config.yaml
n_layer: 14
d_model: 160
n_experts: 192
experts_per_token: 4
d_expert: 32
d_shared_expert: 128
activation: "swiglu"
moe_layers: [0, 1, 2, 3, 4, 5, 6, 7, 8, 9, 10, 11, 12, 13]
router_score: "softmax"
normalize_top_k: true
routed_scale: 2.5
balance_loss: 0.00574
balance_bias: false
router_logit_norm: 2.0
init_std_router: 0.00899
lr_router: 0.00178
vocab_size: 8192
norm: "layernorm"
norm_eps: 1e-06
tie_embeddings: false
optimizer: "muon_variant"
lr: 0.0107
batch_tokens: 131072
seq_len: 512
train_tokens: 530200000
steps: 4046
dataset: "wikipedia_en"
Below are experts of layer 9 (counted from 0) of a mixture-of-experts language model. Rows are named router (the router's row for the expert) and show model dimensions 0-159. Each number is 128 + 24 x the weight over its row's rms, rounded and kept within 0 to 255.
After each expert's rows: a language model's description of what the expert responds to. This comes from a sample of Wikipedia text that the model never trained on.

# expert 37
router [ 57 151 167 100 138 160 111 185 168 150 136 160 120 109 169 194 139 121 146 137 167 113 159 117 121 146 103 100 135 132 118 144 132  65 101 136 137 147  69 140 146 167 139 126 155 160 150 148 112 104 120 155 114 140 107 144 117 115  95 148 130 113 125  91 137 101 121 101 128 116 122 153  87 169 132  95 152 125 160 169 112 169 106 142 147 136 128  89 155 106 139 102 115 107 100 151 132 130  99 139 165 128 117 127 112 127 110  86 105 133  80 139 143 157 148 169 110 125 165 131 153 139 166 125 129 158 146 148 138 115 114 125 106 103 126 137 121 118 145 131 143 117 133 147 133  94  92 126 102 137 158 156 143 106 114 114 126  95 135 135]
Person names and pronouns. Personal pronouns, reflexives, kinship and rank nouns, and pieces of character or person names in narratives, e.g. himself, king, Eva.

# expert 2
router [172 150 138 138  83 127 108 102 110 104 102 117 123 164 138 120 145 166 121 126 124 124 161 108  99 119 119 152 154 128 171 135 146 114  94 111 126 139 163 140 116 174 108 159  75 121 141 102 106 105 102 135  86 139  93 125 118 108 124  67 104 111  88 176 125 109 149 122 167 109 127 119 114 114 115 140  91 122 140  96 155 126 111 163 165 105 176 138 149  91 141 167 167 154 126 153 160 117 140 159 158 155 128 124 140 136 173 126 104 157 138 162  95  64 137 152 103 123 121 105 146 159 136 156 122 144 145 167 155 121 150 122 121 132 125 117 109 120 128 128 128 114 135 145 123 139 121 103 156 134 160 153  85  85 140 148 116 117 162 108]
List conjunctions, separators. Coordinating words and commas joining list items, especially names or places, such as and, &, including, while, alongside.

# expert 3
router [111 102  55 126 162 100 142 142 117 158 138 121 153 114 111 133  98  85 151 164 145 142 140 138 155 113 164 102  97 131  93  96 151 119 173 177 140 104 126  92 124 112 129  90  98 168 130 151 164 130 116 109 152 114 127  88 138 179  89 162 119 102 102 117 112 151 110  82 109 114 125 104 141 142 119  98 145 143 107 109 110 150 154 131 126 118 136 152 167 120 145 123 126 150 110 110 113 112 123 116 143  88 126 123 132 108 133 146 138 148 137 137 127 158 156 146 173 147 174 132 168 155 106  96  96 125  74 152 121 141 166 107 116 130 119 148 128 107 154  68  95 137 133  92 138 129 160 146 143 115 115 100 157 139 121 149 100 155 132 121]
Capital letters, abbreviations. Single capital letters and hyphens in tables and lists, like U.S., WBA titles, M of Midfielders, and table-rule dashes.

# expert 50
router [122 116 190 143 135  96 148 143 159 112 111  94 127 118 148 139 151 100 162 136 138 138 111 114 141  92 135 151 104 121 123 137 100 131  91 138 126 182 118 160 149 150 123 148 108 106 109 143 145 100 139 111  93 120 135 134 167  72 121 149 137 130 132 137 107 140 139  89 135 118 172 154  99 128 172 122  85 148 149 103 118 167 151 137 127 121 126 159 136 109 133 142 126  94 121 101  86 142 154 120 126 163 155 125 141 147 108 121 124  97  85 126 168 163  94 140  80 139 108 162  72 154 126 139 170 140 170 102 143 116 101 152 170 112 116 142 138  93 168 129 114 149 103 142  95 117 122 162 101 119 107 158 103 147  76 112 138 146 137 149]
Table header words. Column-header words in tables, such as Votes, Candidate, Nationality, Time, W, Score, Population, plus percent signs.

# expert 7
router [192 143 125 116 110 135 127  90 109 106 144 137 162 120 151 155 138 145 132 102 112 156 112 140  90 114 153 131 100  80 151  99 100  84 145 155 133 137 157 127  88 152 126 101 135  94 141 174 164 122 112 148 120 138 126  76 133 115  97 150 113 148 113 100 137 162 125 123 116 127 140 140 107 130 124 139 133 143  84 111 119 147 104 162 128  82 110 163 109 130 108 179 158 150 114 129  91  82 155 114 140 150 148 139 110 137 132 154 150 150 181 148 124 125 110 132  97 108 144 158  93 163 151 149 127 163  60 126 149 111 117 126 119 141 167 149  88 129 140 113 152 129 106 130 147 101 115 123 129 177 133 110 125 138 157 135 128  91  74 122]
Work and project nouns. Nouns naming works or undertakings and the word based after a description, such as film based, album, book, research, voyage.

# expert 21
router [131 100 143 134  99 140 150  78  90  79 110 134 143 156 102 153 163 152 147 100 113 101 128 167 139 125 128 133 139 128 146 163 149 142 122 109  90 108 122 165 151 140 144 109 102 163 113 136 145 105 164 132 150 138 117 127 144 122 137 121 148 169 129  99 104 116 133 121 136 137 115 136 109  99 100 160 135 103 129 116 186 133  93 113 167 118 144  83 150  98 109 171 131 110 100 100 133 125  97 113 142 174  92 103 143 135 121 145 104 136 133 106  94  82 138 158 133 101  93  63 123 150 131 183 134 119 148 160 108 137 125 175 102 163 108  93 141 147 145 100 127 120 146 151  92 123 167 115 151 120 111 150 128  85 139 116 173 133 139 126]
Relational prepositions. Prepositions linking a work or event to its maker or time, above all by after album, book or lithograph; also of, during, featuring.

# expert 39
router [148 144 117 120  96 119 122 107 119  93 134 144 137 154 120  99 151 186  96  77  85  98  84 128 140 132 112 130 142 104 165 116 138 109 118 141 159 152 136 170 128 137 100 125 138 107 158 139 130 137  84 167 112 148 133 113 162 121 149 139 149 169 114 142 143  48 114 126 119 142 131 127 133  94 152 133 122 142 141  89 124 117 113 133 134  82 129 102 109  73 147 173 123 115 129 148 120 127 120 161 124 136 100 162 148 134 147 130 148  83 132 107 102  85 115 118 104 111 132  98 175 106 154 165 100 112 168 147 112 124 143 113 135 124 130 119 148 134 130 143 151 124 139 136  87 124 162  74 121 153 163 165  92 111 102 101 169 129 142 155]
Copula verbs. Forms of be and become right after a subject, as in she is, Lithuania was, became, has been.

# expert 28
router [120 117 100 124 146 125 149 153 130 159 135 123 101 122 120 150 105 142 148 125  81  74 164 129 155 135 140 112 122 145 156 109 173 149 147 133 126  99  97 100 139 143 125 106 125 188 130 107 113  92 157 151 151  90 113 136 129 119 174 109 157 111  82 171 114  98 139 128 108 117  89 131 134 139 137 160  80 103  88 118 148 121 166 138 144 116 123 125 106 152 158  97  93 149 174 166 117 141 121 112 114 143 120 151 118 137 113 114 126 140 126 156 109 155 174 100 121 137 137 101 148  81 156 141 107 120 137 156 140 146 142  95 119 100 122 162 134 133  83 129  75 162  89 152 138 146 109  71  94 120 147 115 117 163 161 108 114 142 141 121]
Romance name particles, table pipes. Particles de, del, van and da in French, Spanish and Portuguese names, plus pipes and semicolons between numbers in sports stats tables.

# expert 40
router [131  93 146 142 104 102 103 129 114  95 137 156 137 143 131 150 121 116 128 136 154  87 111  94 114 136  76 106 164  89 174 139 129 141 149 112 172 124 179 192 110 104 112 168 111  75 141 129  98  71 119 146 110 117 122  93 130 148 157 143 136 150 166 123 128 103 166 174 125 171 107 108 161 131 123 128 127  70 140 147 116 114 119 117 174 131 106 121 104  95 108 142 129 120 139 121 130 116 122 152 110 124 110 102 120 112 127 147 147  88 175  95 104  93 164 120 113 113 102 123 113  97  90 126 157 140 122 131 139 154  97 129 141 155 125 118 162 133 121 100 127 125 166 173  93 139 106 123 150 158 133 116 118 132 131 127 148 129 169 119]
Title and heading words. Function words such as of, the, for and his inside titles and phrases, and the first pieces of section headings, such as Foreign, Description.

# expert 60
router [134 151 128 110 123 151 165 107 129  68  77 111 117 126 145 130 104 150  94 132 162 106 141 130 136 127 142 149 155 126  98 175  92 168  94 161 139 103 116 115 129 133  93 147 102 127 147  96  84  84 116 160 109 152 121 128 172  93 124 176 144  92 115 134 101 138 132 125 141 125 137 134 123 124 127 139 108 151 158 166 146 134 107 165 122 134 137 137 112  99 112 134 163  84 109 134 115 142 168 159 120 145 119 130 160 111 107 126 131 131 117 149 107 150 117 181 100 108  89 121 119 176 160 188 100 124 139 108 146 171  96 118 121 151  96 152 113 118 155 117  98 128 137 127 131 131 153 104 132  80 145 145 123 111 115 133 153 187 159 111]
Award and credit lists. Category words and separators in award tables and credit lists, such as Best, Outstanding, Actor, Drama, Nominated, pipes and semicolons.

# expert 19
router [163  95 150 114 128 151  97 105  84 133  97 134 128 174 117  94 150  87  97  95 115 128 122 100  88 117  66  84 144  81 147 101 137 138 136  96 104 133 151 175 135 113  97 128 144 102 129 124 131 133  92 144 123 144 155 156 143 136  92 171 120 155 122 124 140 113 146 145 149 152 106 105 116 124 139 116 188 145 167 130 113 134 151 111 150 132 138 123 133  99 137 153 157 116 100 132 163 146 172 124 167 122 125 119 133 146 178 132 146 128 117  95 139  86 142 123 132  77 106  94 100 123 116 122 142 114 118 107 126 177  99 135 137 128 125 139 120 120 154 161 126 102 105 173  96 133 151 109 152 143 131 136  89 163 112 102 163  99 150 161]
Function words in speech. Auxiliaries, pronouns and function words in quoted speech and plot narration, e.g. I did(n't), does, you, whether, to.

# expert 58
router [168 143 148 115 108 169 136 134 137 102 100  98 110 134 129 141 170 125 126 135 127 124 155 146  93  86 131 143 142 132 127 107 154 119  90  76 148 177 124 162 159 170 126 139 114 124 108 149  90 108 144 150 103 127 103 130 121  72 143 132  88 143 169 103 111 102 116 167 142  91 138 150 101 111 167 100 122 160 128 110 163 131 136 101 141 193 128 139 112 113 148 107 139 121 113 158 106 148 158  98 123 153 127 128 118 115 101 141 116 127 135 158 127 123 132 154 138 131 171 141  99 117 110 146 134 132 177  98 117 120  87 138 170 133 108 132 131 160 109 166 101 157  77 167 136 161  72 110  96 132 124 129 103 121 117 135 111  88 154 111]
Empty table cells. Em dashes, minus signs and blank spaces filling table cells, and football position codes, such as —, -184, MF, FW.

# expert 30
router [146 104 140 101 109 138 123 103 146  97 113 134 151 117 122 105 106 135 115 111 119 109 111 141 131 117 169 122 135 125 176 111 109  89 126 147 154 101 102 109 102 147 145 117  99 124 119  88 142 138  95 102 106 133 154 125 146 116 130  96  71 108 103 121 153 149 140 133 175  99  94 136 112  79 142 108 121 168 125 150 112 132 114 117 129 141 145 131 161 162 142 208 132 110 110 143 118 150 123 164 154 158 126 117 127 138 122 142 138  75 120 113 135 156 107 125 114 133 131 165 134 150 120 154 156 153 136 100  81 151 116 133 161 110 165 149 147 137 126 166 160 143 169 140 119 108 151 131 137 139 155 182  77 107 139 114 182  63 149 108]
Past participle verbs. Past-tense or participle verbs after was/who/were in biographies and descriptions, such as played, served, worked, located, named, sold.

# expert 53
router [ 67 161 152  96 144 146 125 169 153 139 143 142  76 123 139 208 139  84 146 109 157 129 155 134 112 137 127 140 119 147 123 152 134 109  78 132 143  89  78 146 168 112 156 135 171 119 156 175  87 124 133 156 105 153 139 155 121 123 152 133 108 106 144 136 156 123  98 103 137 114 132 117 130 164 144 131 142 109 141 160 111 107  97 130 126 127 127 104 138 122 154 125 109  94 167 141  89 146 126 130 162 130 141 135 143 107 110  72 143 123  89 134 150 171  84 190  95 152 157 134 135 136 153 138 135 129 138 104 134  98 108 155 168 124 113 125 112 114 125 127 118 140 114 160 127 142 120 144 107 114 154 113 131 137 111 122 166 134 169  99]
Proper-name fragments. Letters and word pieces inside titles of albums, companies, stars and shows, just before verbs like was or is.

# expert 57
router [145 199 167 117 111 190 139  87 108 157 120 134 105 134 158 144 135 113 148 106 159 150 121 126 157 123 126 144 122 106 166 138 153  95  94 108 115 134  97 108 156 116 159 156 165 138 177 105 104 146 118 152  96 163 142 108 132 117 106 147 174  72 114  96 145 101 111 143 147 121 131 155 118 173 129  72 114  95 125 139 142 130 102  94 111 139 135 135  98 116 133 114 146 122 158 118 126 135  98 100 128 155 128 132 112 146 145  79 145 157  94 140 144 118  93  99  99 143 161 149 105 122 143 105 137 119 165 132 121 112 117 155 154 121 126 128 114 143 109 132 121  99 103 185 148 132 118 162 102 121 147 134 148  68 109 112 108 118 138 152]
Taxonomic and foreign endings. Latin genus and species name endings and abbreviated genus initials in taxoboxes, like -idae, -ensis, A. papuana; also foreign name pieces.

# expert 17
router [121 125 144 134 122 125 118 130 149  91 130 127 107 116 133 130 143  87 117 138 100 108 124 151 117 111 142 156 124 121  95 113  84 168 105 136 177  84 101 123 146 146 162 153 152 160 159 142  94 171 165 140 136 140 107 158 110  97  89 115 102 157 178 124 141 144 100 125 124 141 102 139 145 142 141 124 137 162 114 111 132  87 143  93 105 154 142 116 133 107 178 151 112 122 119 103 114 128 116 161 131 123 117 123 151 107 111 131 118 110 109 124 158 146 118 157 149 172 107 138  94 155 115 110 126  89 152 109 132 143 104 139 175 126  78 166 169  91 104 128 122 136  76 133 139 153 169 186 152 106 107  92  91 161 103 102 132 126 167 148]
Numbers and spec hyphens. Digits, hyphens and list dashes in technical specs, tables and tracklists, such as 2.4-litre, 80 km/h, 300.

# expert 8
router [112  77 111 133 112  92  73 136 150 105 160 155 126 144 146  95 106 113 122  81 108 165 138 111 142  94 113  95 132  72 121 136 119 124 138 108 127 154 117 167  95 114 152 115 147 136 130 119 107 150 116 147 133 106 173 120 127 146 151 155 123 162 107 136 142  96 115 132 139 166  93 130 141  77  96 126 148 155 151 144 125 130 111 135 130 112 159 134 113 158 144 140 161 185 160 130 147 147  98 113 138  91  81 117 122 133 167 147 181 101 128  96 133  89 163 137 133 147 132 107 155  98 122 151 145 107 103 129 141 114 160  98 144 122 179 100 145 162  99  97 155  98 135 119 102 113 136 127 119 141 120 136 104 102 132 161 159 105 133 173]
Subject pronouns. Subject pronouns and relative who starting clauses, mostly in biographies and narratives, such as he, she, they, who.

# expert 22
router [149  72 119 140 146 111 115 134 127  89 158 152 138 133 119 106 160 125  98 117 156 165 115 133 123 138  66 142 101 101 156 134 110 128 137 138 119 134 145 157  73  83 122  95 170 112 122  99 138 152 109 131 141 136 104  92  85 141 100 145  73 164 160 118 128 137 135 139 149 137 113 137 137 101 156 113 161 118 142 110 107 129 109 110 140 138 144 110 100 109 137 175 141 144  75  97 148 134 103 158 136 111  88 109 167 127 161 153 126 123 118 144 120  91 117 138 113 102  78 126 103 146 144 140 162 134 102 116 139 151  96 102 147 139 179 149 174 143 114 131 169  98 131 164 106 101 130 126 169  98 119 110 110 116 128 175 142 113 104 131]
Comparative and evaluative adjectives. Adjectives of degree or quality after the, a or most, and superlative stems, such as best, much, fastest, deadliest, equal.

# expert 26
router [107 110 144 145 122 115 147 123 167 138 126 114 129 125 161 128 148 151 146  90 120 112 105 113 102 105  98 145 113 115  92 101 153 140 165 147  88 128 127 124 113  98 129 126 130 118 131 165 170 145 143  79 115 111 174 148  97 122 107 127  69 134 155 101 158 162 112 142 117 139  81 167  96 168 141 118 180 132 178 119 136 135 110 110 132 130 116 128 106 150  93  88  69 118 119 100 126  89 133 103 110  92 141 158 119 104 125 150 108 118 140 115 165 112 104 150 125 147 118 143 145 155  79  88 140 149 125 136 154 123 139 129 169  96 161 103 152 145 122 163 166 154 130 110 164 124 156 146 154 160 122 108 125 124  86 116 123 107  94 146]
Numbers and units. Digits within counts, percentages and measurements plus units like km, households and cm in census, election and geography text.

# expert 52
router [161 105  85 124 151  74 143 145 170 178 135 131 146 117 127 113 100 113 132 161 105 142 147 120 146 140 133 115 100 112 107 131 175 141 187 149 144 153 108  88 132 132 109 113  84 145  99 143 137 117 127  95 178 134 146 100  76 167 101 127 164 162  99 111 111 136 127 155 107 127 143 125 155 110 117 128 103 144 116 147 119 164 146 143 135 104 137 123 108 137 134 101 118 164 149 140 114 138 104 111  93  89 135  92 150 129 156 167 136 105 156 106 107 168 147 118 166 134 118 135 128 103 129 105 124 118 110 103 155 170 152  95 153 135 125  99 138 149 115  98 122 108 106  87 141  92 135 129 127 121  88  91 157 139 174  94 123 134 110 171]
Capitalized title openings. Word-initial capitalized pieces starting song titles, remix credits and table entries, such as Remix, Suggestion, Promoted, plus Thai and Japanese bytes.

# expert 5
router [142 152 121 101  97 140 108 124 151  89 122 134 144 167 124  89 130 183 141  93 121 138 106 147 129 146 101 125 146 129 137 145 137  97 152  91 110 193 160 166 132 111  98 141 101 125 102 129 101  91 114 140 120  96 109 147 141 135 136 111 118  86 135 122 109 124 137 121 142 172 117 127  88 101 106 130 157 141 139  95 133 105 131 150 114 134 162 121 117  90 117 165 133 131  81 112 149 136 128 144 150 139 114 125 179 124 182 148 146 162 162 150  84 109  98 148 107  87  89  96 146 144  97 139 159 101 113 111 134 134 109 119 106 134 144 125 156 134 127 133 153 135 157 164 123 105 137  78 196 110 116 149 103 118 124 172 155 112 116  99]
Clause-opening subjects. Determiners and openers starting a new clause or sentence after a period, comma or that, such as The, These, Although, Another.

# expert 27
router [157 177 121 107 145 137 122 106 113 134 126 153  89 126 160 142 127 129 148 132 174 165 164 146 159 158 128 132 133 117 108 165 140 101  94 143 135  98  87 118 170 129 141  92 164 163 130 161 169 140 100 148 124 185 119 162 132 101 114 105 164 116 130  99 110 136 128  97 110  83 134 136 130 120 114 152 147 134 138 137 111 166 104 147  87 149 106 127 148  95 111 154 115 111 119 108  71  95 104 134  93 145 174 140 145 113 114 107 163 137  96 116  84 148 147 154 132 115 105 131 152 130 138 109  85 146  54 148 151 110 141 161 110 111 112 150 138 120 125 155 139 110 107 136 134 149 127 144 127 119 126 104 162 139 150 110 103 121  79 135]
Media company names. Final words or pieces of publication, studio and label names, often citing reviews, like Times, Records, Entertainment, Publishers Weekly.

# expert 51
router [121  99 108 168 157  77  99 141 131 142 151 139 129 126 129 134  85 134 146 156 131  96  95  87 155  91 102 112  73  91 110 116 154 136 185 121 141 149 136 112 112  96 116 151 157 117 109 140 133 156 117 117 153  81 153 111 140 167 152 127 144 158 127 136 142 146 116 150 126 179  99 101 153 133  84 126 108  93 108 126 191 159 118 143 133 126 157 139 125 147 115 108  98 142 100 110 126  97  86 131 124 101 130 106 167 101 142 165 141  94 165  99 138 163 149 100 154 135 140 113 102 106 152 113 132  93  90 103 128 125 147 116 146  98 162 126 149 121 132  95 117 116 148  98 135 127 124 163 168 161 109 114 133 134 108 149 137 152 101 143]
Word-initial fragments. First letter or two of a word split into pieces, often in architectural descriptions, like m-ask, b-as-relief, Co-at, co-ckpits.

# expert 45
router [169 173 104 132 116 144 128 100 100 106  90 144 168 130 158  99 137 102 139 111 169 115 123  99 126 143 104 118 133 131 112 112  78  98 102 137  78 113 148 137 114 130 134 110 152 133 146 170 183 153 116  97 114 125 157 115 117 155 147  99  92 134 111  98 134 134 108  98 146 143 146 147 123 134 108 112 105 105 148 113 131 135 105 148 127 151 128 113 122 136 162 120 125 106 117 117 101 136 152 129 178 115  96 117 149 139 113 170 149 150 157 152  97 170 113 174  81 104  98 130  91 150 140 140 115 133  76 123 136 146 154 142  71 159 106 165 138 148 115  87 131 152 124 116 100 125 148 145 126 134  81 158 179 124 147 170 116 152 113 105]
Institution and field nouns. Common nouns for institutions, trades and domains after of or the, like hospital, school, law, film festival, newspaper.

# expert 10
router [103 164 149 110 157 170 121 143 153 101 118 112 119  96 139 187 155 115 137 126 179 126 123 163 111  98 160 121 131 120 129 158  93 113  82 139 117  99 120 137 140 141 134 119 182 109 151 125  82 134 144 112  98 116 114 153 141 119 115 186 119 111 163 129 127 107 100  92 140 123  93 147 112 169 141 127 124 145 165 151 127 117  95 104 101 147 138 108 150 107 157 100 115  88 137 135 121 128 110 135 157 151 131 145 144 152 131  91 105 149 107 138 155 156 131 137  96 146 145 161 112 152 141 138 121 114 163 153  92 112 106 121 170 126  75 151 124 122 126 113 127 114 129 188 148 173 109 139  89 141 157 147  95 161  88 113 144 165 160 135]
Cell and line ends. Table pipes, closing parentheses, heading equals signs and line-final tokens right after a name or year, such as Airport |, (2010), Mosque =.

# expert 11
router [124 129 124 132 109 135  97 142 146 123 158 101  87 101 146 135 140 111 123 130 161 125 156 167  98 112 117 143 128 149 147 134  81 143  83 118 116 117 129 145 121 136 137 134 181 127 178 115 111 140 114 127 146 166  94 144 182 142 128 167 119 158 178 164 129 167 146 116  92 145 116 145 150 126 109  94 159 136 157 147 113 164 105  97 153 150 120  97 137  91 153 151 105  95 121 132 105 133  99 165 154 113 158 113 129  70 119 120  91 108  84 171 163 149 126 139  91 105 143 148  99 153 119 120 105  72  90 104  99 113  95 119 164 118 114 125 127 120 115 114 168 121 126 151 100 130 153 134 169 136 120 136 124 158 107 108 120 126 103 139]
Ordinal and modifier nouns. Nouns and adjectives after the or a, often ordinals and time or position words, such as first, prior, 20th, addition, original.

# expert 29
router [132 179 107 120 132 152 160 154  96 118 101 167 127  90 136  83 150 134 145 152 124 116 152 138 113 162 130 127 126 118 123  91 114  94  97 146 120 173 184 122 120 129 153 101 111 121 148 138 159 148 127 115 131 127 115  89  98 156 127 106 104  73 125 138  88 119 108 102 140 110 133 146 162 162 143  96 153 121  84 135 107 142 115 144 144 119 121  85 142 148 138 136 157 137 112 138 117 126  92  93 139 150 111 154 124  95  82 118  98 165 121 154 132 165 108 129 125 118 165 101 147 158 118 120 100 140 101 190 143 125 120 147  88  99 146 162 130 130 173 125 136 154 103  94 101 166 143 160  82 144  90 158 140 147 146 130 127 141 137 104]
Sports teams and clubs. Nouns for teams, clubs, leagues and institutions in athlete career text, such as team, squad, loan, NFL, Saints, Army.

# expert 31
router [100 157 138 166 117 145 114 158 146 100 136 128 119  82 138 161 153 134  94 141 108 128 176 149 117 105 141 128 112 114 138 114 164 131  95 122 139 112 134 166 180 140 142 122 145 151 134 147  97 115 150 130 107 154 126 145 158 147 100 124  92 120 172 125 131  93 129  88 170 134 118 143 115 165 110 129 120 156 142 157 103 150 104 109  99 131 119 121 126 143 132 113  83 114 126 147 121 137 151 115 137 159 132 144  87 159 119 131  85 165 128 135 161 121 124 135  69 100 138 117  99 125 145 143 152 153 157 106 110 106 108 132 175 115 105  91 162 102 147 125 113 130  85 125 132 125  78 135 158 117 189 122  74 122  97 169  82 150 151 162]
Decimal points in figures. Decimal points and digits in vote-percentage tables and measurements, plus %, degree signs and endings like ona, ora.

# expert 35
router [156 147 122 145 121 171 142 121 147 110 113 153 150 127 114  83 142 108 140 106 143 119 140 123 131 136 124 139 193 145 128 172  84 120 111 114 152 111 174 129 105 147 137 115 135 114 126 161 111 148 152 140 112 148 115 114 116 143  90 147 132 130 164  93 119 168 191 103 104 155 136 170 120 147 140  85 127 110 105 144 149 101  83 126 104 150 106 126 145 134 149 175 136  98 122 134  97 109 108 143 154 126  93 161 139 108 133  96 148 125 139 154 121 161 130 138 138 116  85 136 134 164  98 162 145 159 127  94  71 105 109 149  57 165 119 149 118 100 152 150 135 101  87 132 110 151 164 128 128 134 108 125 146 143 124 132 157 123  81 104]
Action and event nouns. Nominalized verbs and event nouns, usually followed by of, such as development, death, construction, resignation, hijacking.

# expert 13
router [170  64 129 140 126 108  97 106 149 150 151 160 136 114 164 118 119 106 136  79 120 124 152 126 121 105  78 104  86  88 117 117 108 125 113 131 133 139 139 125 114 107 165  71 140  97 136 169 145 199 166  76 145 122 121 145 150 132 128 127 119 188 116  98 151 109  98 115 130 169 123 123 128 129 115  96 162 164 119 149 131 167 110 116 116 106 148 104 120 168 132 174 137 115 113 135 147 121 125 139 125  96 114 124 112  88 126 147 136  85 139  89 139 143 144 138 105 151 110 122 106 117 138 186 135 134 132 105 128 124 159 139 158 103 140 132 131 140 129 139 130 135 108  80 100 106 134 154 106 153 103 109  99 104 139 149 145 122  89 161]
Verb stems before suffix. Verb stems after was, and or a comma that take an ending next, e.g. went, tie(d), sum(marizing), stand(s), exist(ed).

# expert 55
router [106 114 159 134 114 151 135 149 115 114 153 142 120 130 130 127 174 112 172  90 141 148 166 140  74  77 147 126  61 123 118 155 103 161  96 107 114  81 141 141 139 113 138  83 174 154 128 108 132 163 160 107 119 139 128 127 121 121 118 138 132 149 109 105 162 149 112  95  92 129 120 145  96 105 137 125 116 143 141 177 130 121 101 101 107 143 124 118 127 146 126 152 136 137 141 124 128 101 136 116 153 112 101 187  82 114 105 161 104 120 137 103 172  94 114 125 149 115 109 144  99 132 168 159 183 168 146 115  99 120 152 147 157 136  97 106 133 111 141 135 114 119  66 138 123  97  89 149 102 152 134 102 135 151 139 142 130 130 129 161]
Mid-word verb pieces. Verbs and verb pieces before -ed or -ing endings, inside the word, e.g. broke out, wor-sen-ed, prom-pt-ed, compl-icate-d.

# expert 6
router [128 119 110 131 102 126 102 103  97  96 107 118 161 117 114  92 142 163  98  92 116 108  89 115 144 120 118 120 121  93 155 155 150 101 132 115 153 152 172 174 135 116 112 175 166  92 132 114 111 120 114 181 114 151 129 131 155 140  91 149 107 123 103 141 138  92  98 118 116 156 110 117 116 142 117 176 142 155 140 106 175 136 152 138 142 111 171 103 128 100 155 141 137 130  81 133 170 155 118 167 132 111 114 108 152 134 163 124 133 147 136 113  78  65  98 131 114  74 104  90 157  83 147 156 143 132 137 141 122 125 117 110 126 133 178 138 138 140 133 140 121  99 102 161 102 101 157  99 121 133 154 143  99 104 135 141 146 117 110 134]
Verbs, articles after copulas. Auxiliaries, modals and articles right after a subject or copula, such as was, would, not, to, and a in "called it a".

# expert 43
router [119 191 153 131 159 165 131 139 168 150 118 127  68  86 123 167 125 163 157 177 115 154 135 159  90  88 159 126 143 138 108 128 123 115 115 109  96 120 129 128 169 138 148 124 186 137  96 136 136 127 176 140  90 136 129  89 107 131 149 148 127 127 143 102 147 105 142 132 139 119 147 139 100 147 147 118 164  92 122 130  99 167  80 119 146 148 131 116 152 119 115 123 145 113 111 170 100 166 134 123 173 138 140 133  92  93 124 133  96 110 155 101 126 161 123 135 133 114 132 155 134 123 121  97 143 152 110 111 109 124  76 144 157  86  90 110 121 148 141 125 145 125 112 161 129 148 101 151 116 116 154 139  82 121  76 100 115 117 138 136]
Abbreviations and table numbers. Short abbreviations such as v. in case names, Mr, Dr, Jr, and small numbers or quote marks in sports tables.

# expert 38
router [142 161 103 134  80 159 143 125 104  70  83 126 157 180 137 122 138 163 144 116 125 127 112 159 117 155 159 107 171  98 153  96 130 108 111 155 164 122 117 145 101 143 134 112 138 108  66  95  94  89 110 125 119 127 118 149 152 124 164  78 126 104 121 123 122 136  88 103 137 141 170 134 101  94 127 152 102 117 153  72 181  98 157 138 133 162 118 118 141 120 140 130 149 139 141 160 135 134 129 164 149 137 137 141 123  99  96  75 132 156 103 123 118 120  88 129 118 107 143 131 142 158 156 166 147 146 103 176 144 123 110 143 139 142 132 102 125 149 154 148 148 116 110 167 133 157 101 108 150 122 135 144 105 121 138 122 125 116 164  98]
Place-name commas. Commas and in/within linking a city to its state, county or country, such as Omaha, Nebraska or Evanston, Illinois.

# expert 25
router [149 137 109 117 105 139  98  85 108  88 117 101 114 118 130 133 142 140 109 108 107 116  81 126 117 158 115 156 135 124 141 177 130 129 157 102 112 149 138 167 100 101  77 139 115 127 114 117 101  98 105 151 112 147 131 134 166 126 123 135 150  84 139 155 122 149 154 145 132 140 111 139 133 127 141 162 130 124 132  76 145 107 159 118 156 133 133 142  82 112  99 161 191 133 113 142 119 132  92 159 122 116 112  81 170 148 156 116 150 147 143 139 125  74  98 116 146 121 139 109 165  86  95 132 124 100 105 161 116 120 138 114 131 173 148 142 140 152 112 108 133 106 169 166  92 148 154 109 177 121 154 136 110  96 117 171 169 137  98  96]
Determiners before nouns. Articles and determiners such as the, a, this, its starting a noun phrase, often this species or this genus in biology text.

# expert 44
router [ 94  78  81 119  86 105 100  96 108  88 128 142 138 136  89  87 130 133 109  85 131 145  92 123 147 165 102 103 170 160 132 133 122 127 140 132 111 164 151 146 108 135 116 134 100 101 114 118 138 100 115 147 159  99 146 115  98 140 121 106  92 108 130 161 125 149 162 156 144 163 108 107 143  87 127 142 135 142 119 117 156 101 167 135 160 108 142  93 115 108 123 162 144 131 133 112 150 152 106 148 118 132  89 113 156 146 159 150 128 144 146 116  87  93 123 106 152 123  99  94 152 111  99 153 137 114 115 149 160 163 138 115  98 174 156 135 160 166 149 102 149  93 151 152  95 144 158  86 131 123 127 150 116 116 136 171 175 136 136 110]
Determiners and possessives. Articles and possessive determiners before nouns, like the, his, their, its, her, often after prepositions such as following, of.

# expert 46
router [135 110 129 128  87 127 112 108  74  99  92 166 101 138 133 129 129 144 140 121  91 118 135 154 105 127 140 109 168  97 145 120 125 155 107 116  98 112 120 105 146 136 145 124 107 136 148 153 158 131 170  95 133 145 115 145 135 128 143 109 135 161 112 130 118 110 140 152 139 150 101 161 125 134 124  95 138 105 124 154 114 102 112 140 116 131 182 107 134 128 123 162 141 152 164 120  95 149 125 122 144 131 108 162  92 116  98 133 138 147 161  78 124  77 115 130 162 110  79 124 171 164 131 180 103 145 132 115 125 153 109 139 156 132 157 115  95 160 137 174 100 119 120 137  85 154 186  89 100 142 110 160  91  95 174 127 150 167 155 104]
Biography action verbs. Biographical verbs and the prepositions after them about study and career, such as attended, graduated, joined, at the University.

# expert 49
router [104  94 147 158 102 112 131 148  89 149 130 146 117 137 164 125 136 127  59 108 168 172 124 120 133 164 120 167 101 154 146 110 111 121 100  98 124 169 140 173 110 109 158  97 163 136 100  96 111 135  99 114 103 141 155 104 117 146 125  94 141 121 149 127 120 159 121  97 149 106  88 137 136 143 113  95 157  86 144 137 156  98  94 119 134 139  87 119 111 142 104 138 123 102  98 112 168  99 104 161 147 106 116  87 162 118 127 111 144 202 133 171 116 130 124 179 127 112  95 137 111 105 135 124 155 130 147 164 154 146 108 118  96 154 118 137 157 135 111 126 131 101 145 142 115 120 140 142 166 130  96 123 156 112 141 154 135 135  94 106]
Nationality and group adjectives. Nationality, religious and ethnic adjectives and their suffixes in history text, e.g. Chinese, Soviet, Pers-ian, Catholic, Ottoman.